Weights of a small mixture-of-experts language model, trained from scratch on English Wikipedia: a variant of Adam for the experts.
Below are experts of layer 9 (counted from 0) of a mixture-of-experts language model. Rows are named router (the router's row for the expert), up (a neuron's input weights, with its number) and show model dimensions 0-223. Each number is 500 + 40 x the weight over its row's rms, rounded and kept within 0 to 999. Numbers have three digits each.
After each expert's rows: a language model's description of what the expert responds to. This comes from a sample of Wikipedia text that the model never trained on.

# expert 39
router:539523527524504569448539487530536440524505470538513497448593493453526533448560547528461477574544514529558489467510459449515501572511515441486528530534538566468452563530520450530476470603476482548480457570519491471474507497526521454533496492532453455539500466625500485446482451603575482441470437521522469494498478486491535414547468445430485551490449525497514573571510427492440474455488458515488538456562438505521481470482428511488561528527518489481504483492486522479566471559533451484525430472506482560472518497432471582510529517542536440475548482459542521453543524517481501437569562536495478489506490488450570461466479533476508485494472484475438570466447504516529490538507
up3:521461542543489532503466485448522383584497470486553456492505521537522604485498514473435524473542475534458484494554531517508507542533513473512555542458564507573502518501463524576550480490471453514510486489511522512559489432568483442465435456484513433502442462495456535397542574509527521506536490468507466587536512456480477502440432516530513538479543495518537498461415514447521515469452504519459427534488434477580507481491509545480596499531498528523529477526499470426500470479480553464546438529552502565506438481442534497419464572494507485513594486586518524446546492484538433440437507478504466482540501479445493528459454528526555542506474547451488432512485490460540491524506
up4:510490477519558527538518471488475504472485523449499520445515488515496532519460484504397502515594497526501476525522458499506505514557482548441544505477476615580460470525463544508539433481502527459550494498502451511506513574531479495540498540437480534557533478523552522548557487512513456444496494451516506469533460483513492539418513417466448495409489483542532535481441447479532499554465514501491529433514479492520517522409529451458539502456457542573505475514522521449530545489552506554532547536499506498633653514492543496488537514505493442477521408459508577474559447446509532527479553466503517432443465460492563510474520504414552503476480527479454539488561512510468500570520
up5:555497510506458486461490604596494423473543482498513430498481526531559506469541550515464434450501580506518527538516475551581528457498478521515502522447473540514516505519490503525482451530469523552531500490498534460535475466490513469480558475543443566508533416553452525483473497547530472524536488532438558564501486484492505564532531465491424522504499523462499536549478416527502435506464518494507555487428546502499488454541514598543509550525439499493446574477525494451454426508491405552486498490518496475501474481503523439439496471435554506473540534441518471396567472439470459472470468514442521541485544453534511439467490569453549453436557540533530446474483509553479503582556
up6:560556528522505499520477534449518453503497416494528500550599562584560489541501534521549516527496447530466433523531541461504536554476509466504554528558476517497511487517524499544471536502462485423449434395511499427449530461560441493488500485555574455503472531524539522496493461509449521466550491556532506509544559456546509443404440512464491538495402581480528568527488530510495485470532506513456472504487463468472472513448441486486467489473411508431548452499429489464469417526503480443543470491477465535486537478490508517531470502445486419536531497536554495408569491501469513507515635528480500481553481458543542524466536496512515519464519510495495494512466549526595533487465
What it handles: Infobox field starts. List dashes opening infobox fields (Produced by, Starring), words like Country, All, Best, Battle starting titles, and spaces before table numbers.

# expert 11
router:515525555539456551489566548546543462521611457486503487494562510448525502480537513513466462501510430566559441430516477402521507507563567522439515539565526529555490531535569480530468469465542520494495484507547479498503485515488535450548469489476421457530456494523544551489508546543523505463496425538508495486502486461516538466500436545527443552467471518476535575551545456489467490463533533503555580463521489534557441451492446554455503468514537487436457514471465520488555477565506453494461430436570551475470543469430549524439533550502540512479556518479510517455545551517438538396539502506451534491557465527464535457434497559423526519525473455511496540450547505511514478471452
up0:468474496462431516509443532522506532529484532511509530502500484435488515513478562525489483569482573544476450502499406452537537511487501496453456518565478513527522503493462506532421482449493554528491494514527487475459528501532498470503519483531578481477519531523492523424492446538476403470488510497543469541508415485487504519530489523405508539542511546532490475492495520530491445425424503506480475471489642458457562447403488458482510472523484536496489597545477505496509515630590461508492531504538508521563492491476521550443519536517550466554580555448587493457510525443504571461519482549524462467435530459469458480449583518473488527491508413514451481526545495571480459535488
up1:500470523525428552497568486533483540554535466512395452563532409485477497468532440483495541508429578540447437528531498487536512537494467458509534437542492486464564490503502512575388530494553463496462540486491524503538499534463478481496505501550516483573518506474584433510512541465458551429448418451496519486504439509483547407492531491499499490447534485513528547530537442478476501557521495540510470536499502591534508457552524508534471495500477428545498408453416547488504518513505528469489434491448526519516540492479472542461551498473507520553552554444544518522447560479520441505503577531491470505381536539490499476551460500541527496455531488433534469519477443546545496541452
up2:428543468531536525519560597490518555483519441551551538525504431549526467494514511499509494530483467490530528463519474543463569573420454453438544500539500489504505433496554477455540498550552567529378457462481430476498411520538501487518517453506485447551521428520502569490513511518496547479428556494560540475517468517591559526525468550474523494549481428465521500635523525550520543548510486502486509545442483485510508485411489521524420498504528535520488468507495484548508470450606482529418429519477506469499457561481509490503496488500483428494488558489497512513500484500442441515497517535522481464467552507526555483437481474424456551498484495445520453451554522547517509525523
up3:530474546496542605502546512462575488514551478485514509554501473402447491443523532519498457445484499497513521435479487537461525475542469448483443531539534547498501535519548507451545456505520490545540485531512495566472520412502489447538470506486544475513502501481454531531519428568455488514387497458548510424471431462515568535590496456528483499438436510443476504570486564466564481477561536541492551532514512481481463504450542554508484486474472509487433509408466475467543520582523532483507536446514449552520470440472565458584523532470541465519429498452509489501502550502486498447444479494460494468548617464539472513517479549513496500550460435523539433503480482490446569533503
What it handles: Word-start fragments, year digits. First pieces of split words and numbers, especially th/ch/h onsets and digits in years or weights, common in music-genre and fish-genus lists.

# expert 19
router:509554537536501582467539595470570426582527482512480450533472464450555505452513477542468507561517493524528435441513491476522458537556558547468523531518512584539498527546555457503429470509535526476462512506529503531469467457549497493531540456512472455562503472510524553486531528504539504479473418556537392520502507482542538461530486489480437584486498505417490522595547460456438525512508458501570565468524457539528465493471486515474514482563511458544422489463490509527543491511503477496430463474587470490519576509433513551430501505540490495478522532466585555465554530467468507437539554507450493485482426473489476507454497520396512475472483453436445494478495515500485552497553
up0:485510496505512596494544541568598439505532493487535481537492452402513507435506570546455499415520473494503485450540505461506530490516479455552455532501460575504506447565525508466363501496535472495482493545599553493570428517570447493507538509515555555475474510498442566564497555489510526571421536457486570521441478460519536461510450516521509480490482492445522578516506401504559454454527430528499518522471521523438483522518438546458470472494442539535462477519532448512522510542504426537441509479526466505476505555473464451521476486503521544571486464484481493485485563489540509462476474489518505533523504481490478509430481447483578452465508515503478513465496535439532545559432
up1:530478485523479471520514552532532502495568480487521539435506501514515527492491457520478477495564528472482500496510553514502422545513443514547515504476515494544479490562464514522490462524437487531467510470519466558479439468484478496528516455483526540505463460490594563477501511492598455472510498466565486509479528475475544596409527498511457627457483595466507544530523472474443496466531520466493591474532545429573554525444492439461423468478504449403480494500488498545581547488495465499518499488502516480512471552450479525453524507442471387463517512549519523576511550435456419485396554505557428546544523500463529481539542471535502509466435545442477547521554486492498521541518
up2:491516508428470480516559483537624581493466515495549452478546436527539518473484470452512515448488513542481465501531527397546512450502499545449457512499527570496509502504507514385497468500552552603481536473510509489438528467423492532468513463516489602536499452467458504471468436541504483550511404554509442466522519506461496516506449544571554494522449589522509490540538455466482497542431496522474470445518501482521490515450492476511543477501544533492493451539453524470517521495465578554458513419510493521550550520458539486473526584498527454482522467530469516502474563520500500517522488546467486475501478595539607508489483478514583492437499498570493512480559455480525455578444
up3:460503515559518515523470489501452585499498535473434475480553525466551519551478521490461479435505572524482528473434515477452474469466473447437550625535459527469496537564507502493463489490511529438500530528498522516447480538498466507579529435488524463501637549516494503463500512502533496507561429471505403473462499448485503524480504481504482516428477531441473539521499494523421453479469508499541507469566403502510559525518533494556503522455472549557469425443494487449456455412411460541464460503544511525445481516465605482501545494483449548509494492471480474500583496558521477509518407532522460447550480506495528515508500479516555492472532536515524490580515462590513426524489
What it handles: Sports word fragments. Mid-word pieces and lowercase word starts in sports and cricket texts, such as wickets, goalscorer and Glen, plus reg and inc.

# expert 10
router:535455568605479563471495530463508515542513498565504477498538523457559515467548517503458479500522534559538470420464427464488464548481502563484512528495588572480509557559524468528467423554506513563442491522488480449511521519520528501491558462486475507503524454526527475459475524523471514498489446530504438469461464502541624462557486454514464604479467561510523498584568483494506488463476487503529550422534484524560457475479468580507505493507549459430456473458428525455544467493524506524473466417549469577524610475451537530462585450540526534485504466480537505470508481511469464426484507536457469471510450472489573473470493481456495519531460438509448486503520530565511522552524
up5:566519497492434513472530566450533516551492454563543527507515551466418453497571470481486460444569497541526490466479498516486505478458452464537526529501516546476499492546507506453537462510548509454484529517436526507540500518431501473501588496514487492510584482495500529389467552502514520481410519544529474479407467478469531461526530475511540491554456406515550520565573476400548510459519559534460540435550501536459511473507484554440523454531436522573549450509465513509455532519502529507452552495482444560464469453534500533477572474474453511505503502574479462458486523462474515514532440610461530468601535485522429465500528472546566527479532503532477501442509500475541441464490
up6:504460522534497517440496480461523466535488562532549495575483532528538497516532476502519506536475579474397499515462434500518456589479488477542486405507421491474492462527534515460481485503451462532494434486559543591484561450467429459485570528554529511524501441567537514525492567556457457417408496465457487531551482547540485489609536509545485514556515528494482539573426468493440476428412541494492552438487538519515527432523497490494513517551509450433494483566505501549540473483506482504496528419517459447484535524465469506547488488489505534525562533530515467510481521481511509466480501537495443465522547548500456429495491536543452510520458554494474492421521427538572520562481
up7:503490518527407505477511553500485459460586457451506547558444549497456502468498601497499521520476520485417541474550481473544456487524557474429512609456447504578433541501521510535462480481510514515470489519493426486559441494470534456495590525534494496496431496569534529518497553500528452490438422550564565482547492471574521534520504532477502544495518543562440596510557535479515495471452453493499492533521500480521508510471455493481506388404550465450461591443462577520540535513512496493474437526523448549546502539498559482466633487496470554539538467516488488507522479503503471566463502492535448451503497518470498513543547487491446513514477489517520515507472535477524469482500
up8:532551462473504549508456521469496439516498569485548509493451454496461457518509560494490488479485486513531508510525445462550479496510527460490526575407455509567464466514544517439493460432543555518525462562573504504510546496477500426470548450553512556528477522517492482550523592613504511434436458632485496544478433539480568527541496539589539470540527515510479491501517502444488480503515482530526552456462425481518518408544422604499482511476500440486461498497455514484502479541496520462558480495511486470515529465489548425487480453529456527533486545530505375442541499535508544461486475478540495440547540475552535484513459533480466511549458485516508498523438452528531518505589
What it handles: Digits and Romance names. Number digits inside years, dates and reference numbers, plus Romance and place-name pieces such as La, Santa, Maria and di.

# expert 18
router:517425511551467541468536531511531471563567500519454459503539466461511532427540517524498457508618495537573455508520481477537490510473533519474546501526543518493506500560510441522499471536528507535482453518473490497478528479547529421584495440515475484534500477573519554428482587543512439455525466536530499457500466517558549503528483464538461595470469544501500525549516467536476492481511475540551531474522498524548476479474468560483515485544551482484428479495476533453550498590517479488404472432538492561487568502441528564462563532504544474441549499446519536481510514470412435403485529513446516448504487480477494480489525514463554482530490408436436570494506599516534476549442
up5:549488467569455524489525520453566475509508426531547449537556477509521497501501539553458436483552515516549455452497443459463428497556534530551460531541503550524499593557607463514465484526508494574520495616503514485512515496521501476530512479494504445550526458514531505457476512505546458470539438467517475498463458424494580503491470471513464612468456472463592474559499563550475484489402528575563501498542417475547528490494487476449507483503508485507472488461475514463578436518543467545522493471555427518479534579532494521470491535491489493519513457504525528478533564491501476437576514545487475443515441492428522476433492501457439485511435538437430505446498495506520514540529
up6:575466557553561537455477446473527499491527483392426475420518478551559476540496537525403390531531518518463541503478504470492511541516559487515456526547520574506443480548495531507413527478505574557517489564534545443496494489552480513524509441445490467538447519568469515475545530488517523537496480488471517597487534450464494508426508489509435506553438634495476498554520464480495456512486509519443500475584490488496455516469513429470499494492548504505504596488472530483418506535473489453507495473497518558600477527472499465428395561480509512514478474505516515537485582511488509420471545514510501524460506463491514501526476505482509480486458516474558457431491500500430534502489
up7:487502497557539490522570486539430445499544580561539492535601486472538609522479508537507489428447583448543558531575478492529516515486519478482490492476521525511506561521503470454463448514474479503499461531477512493451532531507473538551552501533473438547520455488559505519500518527441465523556473429503499469440505468494462476461493459482497455392438541504442484441522586531503528446495490508517502528502521501539464508449549473482476541492530424514550413386472515466576452438545467489470535525484437501559501514489527480481559490510552449531541451468533471565518512521430488468468497547594503503607434502471530450495577464477500517480499464509490539492554459440512468490483
up8:478487592477423511515524440603498509486508491417473495526475427487521539456438548525512478474476553486515472526483525499550566500501573547458474508523503526510534416493535460458599491484542515507524440492539460520500543436444465451568523527594516499449526569492518441478496551578540497541489457537483459523480532423525484535483468536440491503503545463534515504498503539513509531483538507543474503446440499425517503475466551531462536431589481492497465435452517491490551485467619521528433511512559454496536436481449534494484500505489494490511482509506644573456522492499480521488531481465534582440445494505460507470451501450453502508475462510501496519548493459494479515611513
What it handles: Digits in scores, years. Final digits of match scores, years and counts like 4–1, 197-2, 2013–14, plus time nouns such as century, election, season.

# expert 15
router:531501524617500530484550497554550484509531439528470530483522523448478498517543520545454453470518532530594450467479457427490428497478515534440513586525541536521460542553529464538448500526527499532477461539473493578452500496546504496512557506538487500504483465531479523489454523578533476457452456510504479506527488442544569461520487465461515509394494456480523486567500468469405461486517450559483497497526493545574498448483484514495565478504524427491468469365438527463584466519585478498481475493594519531538544492458574522456575528538524515478542512471504551460519570499416464407515508546431467456509505497494561444491511522474517495529447473489465530489493565510509507525492
up3:520421536513555501405604543463525479504531535493499484533559533500536511472490500517486534497528454542514409490495466559553530540580503482442478518545569471526521516494583507513476441506544481494508467482573442471495467529491505493518548485491519535502559515466476514459426465459481490537502481515504501436412495527508452498570491529510477476433469575506575508450562494492473440467475539533593537492472460527526520465514548527448500466460542527461483552512520491458502471489536510506505498509459494579413533521464477485462521562533610511514478514496490480495533445560475427529524531571485430444473517549480519513470517508471578442494495526378436531483456546596569510568509
up4:569488493535507482534525491560473452487548465549453516541563526501453483438484565492609561475423507527482500462496532498537481478514540473384468479549575489456492587500567496516562446473531547419501483481458499485485480512457587480556507485549543477486495531442482535482555503529513512459440529549485474461407465544536453523527486496482502466440518531543605528534519463553461465459553488470594504530501552496508511509480468546511569469459486503532460547494476493500578471521529512476493443496457488490475495448502474550483508520547515510482486563512482563485522534529547449506476528576448477456527414382470505441491465591480426418488471496506500512466532537503516465533486
up5:515514521492514498456500504526527488483517567541430513552493448414545464501542551497533462524529511505488500451426531459447583512472544456551522539545473520489516538490481482467461475483545513459534503595477558451472492445492574518550555464490539486508521438525491488484399506478488567552439504524436479540510510479501554445493491492533540501451466498548498538488544447477505476551516518483566537535574519502458456405552521451530532525512562497451411461460497507517520483485525493491550513487520532466445513528525469507567530374499549516470478509531460506490536520492523430396570470490518391498435441496447470414488500499556447439458476546476506504448567468537540570521526
up6:561491518537440553506481508540484502540490533515519527488479549505522502524457532391494506523524529508555505494549501518443461568491457512440532578533480477502431510570572478512515480496580417498521412501625425524497481495474421472505499447469491506478513521525457635448508532528569508465452477495489503482510495506518552498462485542514431594534482437542507478495496522579539490501530462501547506474499484498535519410518522547555506425456435465537490522476475502516583524475462546518485513458465549485441509449473585579536524510468482549515520477447501426502544475503447453488472495515511520513517460493521514512427467483511495445439544494419443518462459561486536572528458
What it handles: Digits and name starts. Single digits in statistics and tables, r after a consonant inside place and taxon names (Accrington, Sacramento), and first-name starts like Kr, James.